From a checkpoint of a small mixture-of-experts model trained on Wikipedia.
Size: 13 layers, 53.1M parameters.
Experts: 8 experts in each of 13 layers, 528 GELU neurons an expert.
Below are experts of layer 8 (counted from 0) of a mixture-of-experts language model. Rows are named router (the router's row for the expert), up (a neuron's input weights, with its number) and show model dimensions 256-319. Each number is 500 + 50 x the weight over its row's rms, rounded and kept within 0 to 999. Numbers have three digits each.
After each expert's rows: "gets" lists some tokens that make up at least twice as much of what it gets as of all text. This comes from a sample of Wikipedia text that the model never trained on. Tokens count by the router's weight.

# expert 4
router:492527490507464561444501368483471506437485528507545500412578462452482478631542391455530585491544524623617506524541491494537517405484517531473519529520515492544489499507461570524410464527484536
up0:510531486530457515509533543441560513398449510538537490471525496502527480574477438483469511447611558493489456496414508439519516524544488458512466460528599495538516504434492522503492365471388648
up1:475584595532547567477492560414485560524459474491494487522428568500584448517535525477509554461465568555457562566604500516561484514489417487520510496466504421478526534476479535480464537429558501
up2:439534503508525581492535436473508468490424437487515445510493451469557513564561586568506582497524438533543562476506393508486475490573499503556429423470538528504479562475522470468530514517538534
up3:496481437553462538480501465500519480529520508467569423496552529524465485556559529560502502520529498524450511510471509487416535460552426517498530497487491539512502500569606542578471447469508481
up4:511530537529546508469479403449584501495441535533505413443591486511445514469518480591417450508517564549565522545550472442545578558513492451570552524492610400543404482458506514615555619479515505
up5:420354481494589408581477454541488526582502544475532434433505499488524575506532547534504557432564521563545566466546523421540580473492484552469496528479514562522466428454575515549500486500387466
up6:492531528508509421501399512454462403445403485446478456554426528483504475441519480416464443529433457513497478521516535476495491459434495469538528441484400491572520504569470477514455510476469497
up7:465543590573539470527574524518522577475394543482470447524567435500485521503575444474511479542545464550558549555512525386536478435425525513439566480570522522553474457495454520505401517477606515
up8:597460397446476512502477531480570467497585501616437589517468543423517462558530553541575462511464437490611478418453546468567475588496522483473527494466529419418623332518566537405434507489467496
up9:577473551474501555519414532440527443475453455418447522498531599571472444500509499527418451485455431493467525506500469571451514489511442579457561400517541481472647499549465523537507483549540461
up10:513421448440532524534509538575496556483470467470508507488531409549469419508456432427482489450532434553523427499555434412474465469481441509511470455440509478458461483514522505528543479488478578
up11:443536515442461479440578521463464626496449483558532446456462547609480504560553494452512468510558547435566527458462407466538515483491446595442592463440566487505455473458441552381562457458527501
up12:592570496587487543483484347463527562534446555507526499514492500497421573478529490543501476564493493456588614472511438488486488467534472572387574492405440475508580545431541496524511526537472408
up13:469493498437565484491456458575584495543429565553461408464553497527516580518498542492534518509512466525472469518495537552509481456532496508478578525567544495410614401476537612571386510363544463
up14:482558507537449454562511493503388484523448497555455476477483486446437564564537475455499502509550554583453519461492486510435378593506604534471509441519470478508475483472535525503568496478593450
gets: "ing", " and", "ed", " of", " as", " other"

# expert 3
router:513434538612520479382527518538531494419408581475533455484455506485435642434492491554510585479329554532447538472529556389520514501525489497528508455448458532500523406617522456461556544505477485
up0:516524529566594537516494590513573508538554441470505516439521528494521500477450573538511603417472516545477492444558522503550546463348499430532591524484485496477493569488534616447509537407466475
up1:530492538518580436441531424495563485485489518609481499536496486576590513445497491441457485522448522455487594482557407543461463451533451531420535496505452435495473460532519578493461447531415446
up2:565533513493500437461582503392553475432374464471530535480456546504496486479454515545484452464453437461503590501543388494503566556518457527399501533453543506542548573393477581466524496455515428
up3:550432404527529435469381529569394511490550543424439520503530486527403534416440434537486511549511574449457462516520498518493503430485503496487516540524480499509486431391511455506544316533480411
up4:458402424488473525439497445547501523460511473405514508547596407492451469511511495490548538498560501473470529425511555510545511440454526540467525430545519476498462521405631497551570576528534449
up5:468577576531496433460492395453580419565462488524471469513438524522464545512449485429505513501577455562528473459477538454454531564565494558433546476468497444539475558508461503524490449523466460
up6:548523510519401480567488609389472433536426513449431539446412498495466514493552457472512505472551565434503527490524529529370524581501548495521369481481421495497551523514547475428518539482543487
up7:471509529507476516420474580489534466456531507469494516475495567526440528477566477526479624502502512477389462506521517481469513457426597505484450536526552507550527443491497441540431517505540459
up8:495465449540442495606596496501489354580566439489530572531506560538539604468540555549531516472450645505563463418465476477448501524432523508542641420532522490455507485541526502435466557499554480
up9:402487456408440454464445459539486439517531497517478496431550457539496597571468489487455586450463549469621475523491550547525480406519556510477556482515539454504457495447527544495519471478420520
up10:525485535507489411501518478481550509519577536490547512452492461504479511464484518567470518424441451522451609388474491507523483438438459537583346490574556433530429500360525470506505488522466461
up11:587615433553476485492544562478436560475494563442473455486481413588496492441528529480515478444509467506495441500546433588538493560417461520430512516487526468514467488572571532466543381555571546
up12:571557600632517494458493512467609386447468444498484397595437496570548602503496536565450415562551510566465507435498548489575462558465467510426476536554509463560473584441382522583534386418509399
up13:504461476576447507457425499540449462480550565583387541496547584560468478405387590491523467560413504448534426363506520528535541499456470524483439527449477560499458417551454473474465519445547434
up14:540564538410499353437529535414507446420443414526533540565543494480481528570526523446415506468459485487512514458582504401581492422428499469523494530485491478501446488539525499484494457549423581
gets: "0", "1", "ri", ")", "4", "u"

# expert 6
router:534540552450488383432527487521528547524432487522479547630484524517517520503492476474509510479541508426406595565597494485607530495443476547446583440518555456456475562577558519464607501487542465
up0:557498430452499406588535584482421499527471485562528514526523486512459516565443472554521557503532494503511505480521507535523452527471498618533644540470495568525493527540487481511509570437399545
up1:512498492464528617472563504476576489515418531501528443607439515566470476431483419537496417505419552536507507451509416516509433561469435518563403469521543468418449448578558473471388535562538600
up2:558464453458375451547554426459514397476500505466504464562508467475500524487569507525572530435492471462486489474526500533508504515550467450334532472552537508536511482519450541519440610480425505
up3:521439412439441427551438489442453430463482574469498485504426486485469503473546531409501515438529487471436497532595476504539444551483580549426494501435502416570454466515438511501490427439534496
up4:390575453469512478522445483539543462472464461554457471537483515516544565548507528399553430497519501429543464537507585569460469423458530433552498541480458458522458499460475522552542422464398568
up5:535466547581474459593568517508496580563498457489463499523470446464513584590347483573530578429362561538543582483576501447467619551465485496490478512586478509552491496433443536499511506486528621
up6:542523477412462514531507476428504562486473523486441373568562439497409516512495510473559412430446470470520512531581402481463502446504495582542499565556524509472430492441543564539515423541428455
up7:452425547445579460570461445507610475461486471505451433507467538484385558433496552427465523493574448458484570525522519476571457607538487562512429465419495515481550393524519481440592426535553532
up8:432458510559501481442530560505496524484431581453471397563448477503496471492506522471406515510552537425550463519540484448482507441493453474487513517501487365507543440483571474437460409470506539
up9:556429548514528496521604489540520534575501516567472582433486464441599419608556595451545528439440496401451519479450575471400515490385560527435582512534573476488413491448398494449515488452426556
up10:521554443553521532552449516499485450573526514527483475397489540514434562454572487482529457497440496534500564513526500471462480484485510595577455400502545412531509482487478505549401352496441488
up11:469543486457467441485500470570550476519500455477411521436467520560471518439471463474491366537487539493496530540449563450476548457486534502421469513555479475480543454520520490478560541503565438
up12:565553472410496435417464589516547500674513508373477503534525585467505529466525526442559427406507467512482451581429528489436547599513588431497560535495511398464483531575549472545550557553530460
up13:445518457454510464543526478533568474534423524515526488477524461435462516492535429396450527469440461486516384507540432471513522572463565480529467484386479517503456514592425548496534491436444494
up14:464548454543520502459488524515564513504546517541532509450612499423568549484454536453472582503495469543507595501422539528539448433579468489579491480443481508438439468433497563497443429484461500
gets: "s", " his", "1", " her", " its", " their"

# expert 0
router:400499484469511528500541490483509500528475494484501438473577481406519421515423429475457490506412503554534456503503549539407491538524388354460457548472468518440711447464395531507442508580520461
up0:416535487553399462474560502510425524526406551470512451571505480487406467473525529532452520531464591497435572477615480489534546530536476478453471494566469507518384502465549503529614456493508437
up1:435569591479562528412443443512560433605486446440475520532585537507541453474535562479498440488439439435438477479492517427510648533540404512495453438465448569486445436522484511489505492592529549
up2:435480478563440508527484485554412462528382501496439521531648515442480367495438519520530516539506585535451534490449441496527582460469533492496419455482473436532411508525544484494578497394472543
up3:451601491460446483465375509499434525548472488461389516440499537482476531526478521547540454531512489564408497425527395483542504515394498436544474515519525451462550574484516489564585430498475597
up4:510508498530468501521504530552519471462562506456468498453525510580486540492494479554494580514528564483449497610543480528473531609544457513495509496525412433396462486509507460476494541438441514
up5:512525610494565441534549523440525526520550504517463423555522468526496446565528566502572479458474464526472540520514465433519517564497486486502447442485453494467492491416480438614392597538444455
up6:525500596432471568474490536480542491500478473490521511504569549532405510565381502531490447480524590496495558502501434615529539475539432549462552437571417494472470430520514514455531475494508512
up7:555578477517473448455522514400501604471469468559469456469532650427585442444546529569509543513492571538521575451506498488620521403515578423515480534449429453386602506554417432459523497523562425
up8:522497518473454579541531467484496506559620577514512514469553494478436454530432506570450583556574598474577483442520466433478484491536502498527431486433486474461492415445505432460480419582516584
up9:501676512463491413526452504530590502510531456548515556418545517567534475516535512487518475457513448511505473605468468470518429487457546523500528497514423490503542467413521448465563418446529505
up10:401572511548419482431598479558463543453530550483538506472584522433443605435458509478519515441527554455503537455544495574412524483508506523516476475631508490519525502404553478539505438523491441
up11:502533548496475374502415561438456547464461464513488509552453487462485521499522504476446444484482466408510670570470516563577530455496472516442433582462537470491578523480544635422546509551466506
up12:560497482471498486485507557453474490518421609581524436501588530501453466629455486498467431479499548485541501474415457525560462514487477564439502457451511492503533556597457629438408557519509493
up13:465467572438552471454441517518511546504475522566498486558590476381543544467420522544443460407453509556556502501522479378474431480474452528450420517513497510537535454447536467509424398481574413
up14:439510490574579474509420560488507586460459493460548482485439535448569470455526479519483512566456446549425500492565459539520471434587429568584506534544472587435475438412506517527567496518581483
gets: "e", "d", "t", "y", "ed", "te"

# expert 5
router:504548442497474489627475552490500475556508478513485454527487500554512491439468546500426409552528469480463560444416446548453471468500565486518431483546495476567410502404584503547482486527496490
up0:511492526444481473470556603524423541533493535402468449485504473454455508521516453476440511505524504504442460455596529438661485550516500462525397502504544515368496490514506474348508455392525465
up1:479485503434485525554595586400439508464417551469522472566495434406549442468506566477527520411539438568477514529542454436519502440485542621540544517508537529600507513445475545529504437529566495
up2:571483516477529463598558573517453442506532533533563544616475487410505509510528475588542449539494548519558541489552458490552392530485462465503492545546522561529593577517456556521515481552540578
up3:485500512445487414512539545577538508609529421450564488577477509464521567423443498579501528554372523583438585552536496544502538515516532500454599426519461479419514500541533496415455423477588441
up4:576495535551565464453528469472511515444475440458471448353512546467473511538496454514567521460516582482536478494471416457474567463516450470532501478478457418595446409557449494502482452562492521
up5:515462625447492446530512449480504456470522511427520458509464513481532491528599404484462448497513444561418479508490463424534517480556465498484530584454368502424468535492545497497509464463541515
up6:548563515483507540453556546516485466465570469535415534483505500464498608458485581457495481551545467447527472487480498465444579525495490498498440461480476432526550568506506484461484496492403447
up7:591512537514553446534492505513603492550494576522521466490497525560516500594490551428505521515485580475466501459576484503487537389455487489440513553466461560513450515588459623448505475487542638
up8:494474484462464497493554451542547525531552468468569530534459509518458516414421593444537484522618407539491509528441498562430603552453479473499503478520410479493438530465520544498451467424652501
up9:551525596480568455478446437428639592456400456471506532497563486507478574555530486534498446548435526493500550453468505482573495577447453579495572509530425419513524515474438443421493387499527510
up10:509537502535476455534480517471492512503585454554474506534562494489582563532437477541468569559491541590533455557532501375514431507461524506498420563514534539511480595429549552540453516546503515
up11:533492539555572405459525606500476592517473427507477476629553495496540405466399458562565523474513467545556547533568512452419426496464547515446465440486524581594546534526575535533648453489459534
up12:530610464427526570456516517435525570465518421537549483419529478553505386555477501507496529515570538463425514547450505508580356480525445457471476547432442570489479432521440424523451447408497528
up13:469529501442423408505553544540512580569504497473457428546554499547526505487411454513455555456473449392413471452499515507503514461428517439409496501504490596445516543540520553474525453442499536
up14:453530495476474478512538517481483535487423500464484387515433531383422518439501490535451450490570559519380556489545482555505615519468430395534399400507502471465527506522524558523446459542490529
gets: " the", " to", " in", ".", " of", " The"

# expert 2
router:488449547433520487495460516519445536529576452529483571519481603477459535504529564478507500545479509457549430528476577508534445550474526573578545479467515472503494524508531501522458584457437481
up0:442534513425600476503476442458599470518587491413528485580519474549472483459526493491514502485505483500550455437488560444457471493493492503603540409605465488397521515473422589439566501511500568
up1:546478462501536483492576525529526624497565498500485424436502582459499562393518438517506568480489476568564472459592453593507534572487565567423477559432484499567448528553372577421559463389545440
up2:478411500394513412516556539483494544462481418546443532454476441487461556481472466465486555457456513464524548486539607547381477456447477538558509444484486478481517486566422448566478531581432559
up3:500525446504548555556498473474516524489434493504494533526477512568534466440475475633468518494414475443546446422524534523560461464472537434489465453463635549605566478557559459493442538491556443
up4:537434496490526501541490414445438565488532572522526513582549565460558557564457474648546474484467504610451482489514480555554511536519531486465518473511452481445544531551589448421485539477475569
up5:482518528421440524409440468536544535481433514491485533393555550407486346547500454554452459473544420537575496536475534550528515573602430441453472472551460560495497522461485432410511449448504585
up6:497541512555513549549457493445499473495542609379476443573536508486498522480578561431498456501491541432562545531583456530549516524476484462561554585528526401521476538510534518476494595540449587
up7:395451479519453525474533466518488506429492420488489427476452565353510526497521559483470477430472480486541495517520512470480504451498442436480532484475493408411570474497569508480463511472467593
up8:481455484515374441586496477597463454600578446614512481461482553550453635588512527494411492453455474580465528488531517496533469466473479476607558423449512481504416473470515490657506555449508503
up9:535522512506493509500509591452487585507509461488603450508493481373437510493521574503591460554342423457452549588488489546511543535514600520424493512465530481513409446464441465577505514516485514
up10:493490470534450505510448577467471491436507525361507512617500505447588565508477527509528587474448469539456511408545521478493479557497493418537508578503450467471496383421491476503513462449536509
up11:477512501477484549552584521550577533544583497406580557512516588506559497524660579488488522550476505573527520520467470532529469544472536482512538604569464435511472525359560512510467526438455482
up12:478525478494450542530482399541481477496559413474443581459499622520532611494570492522540567562509553475566495460525460474552570494503476524551546539516550472437450535486472576501526530497545616
up13:520587431422583514533574546424516624329527479453495634396445472469479466552437575430570493441468531453497498526521516493489500527430486462541515437448514414424530467464539452512577534496450498
up14:484563492480490466523506555448506499454531535457487539418510543589512493452496566555555547501508541624495462432453460533597579522493479531519366542453393523541575546425467388553482570522490415
gets: "-", " (", "|", "–", " |", " –"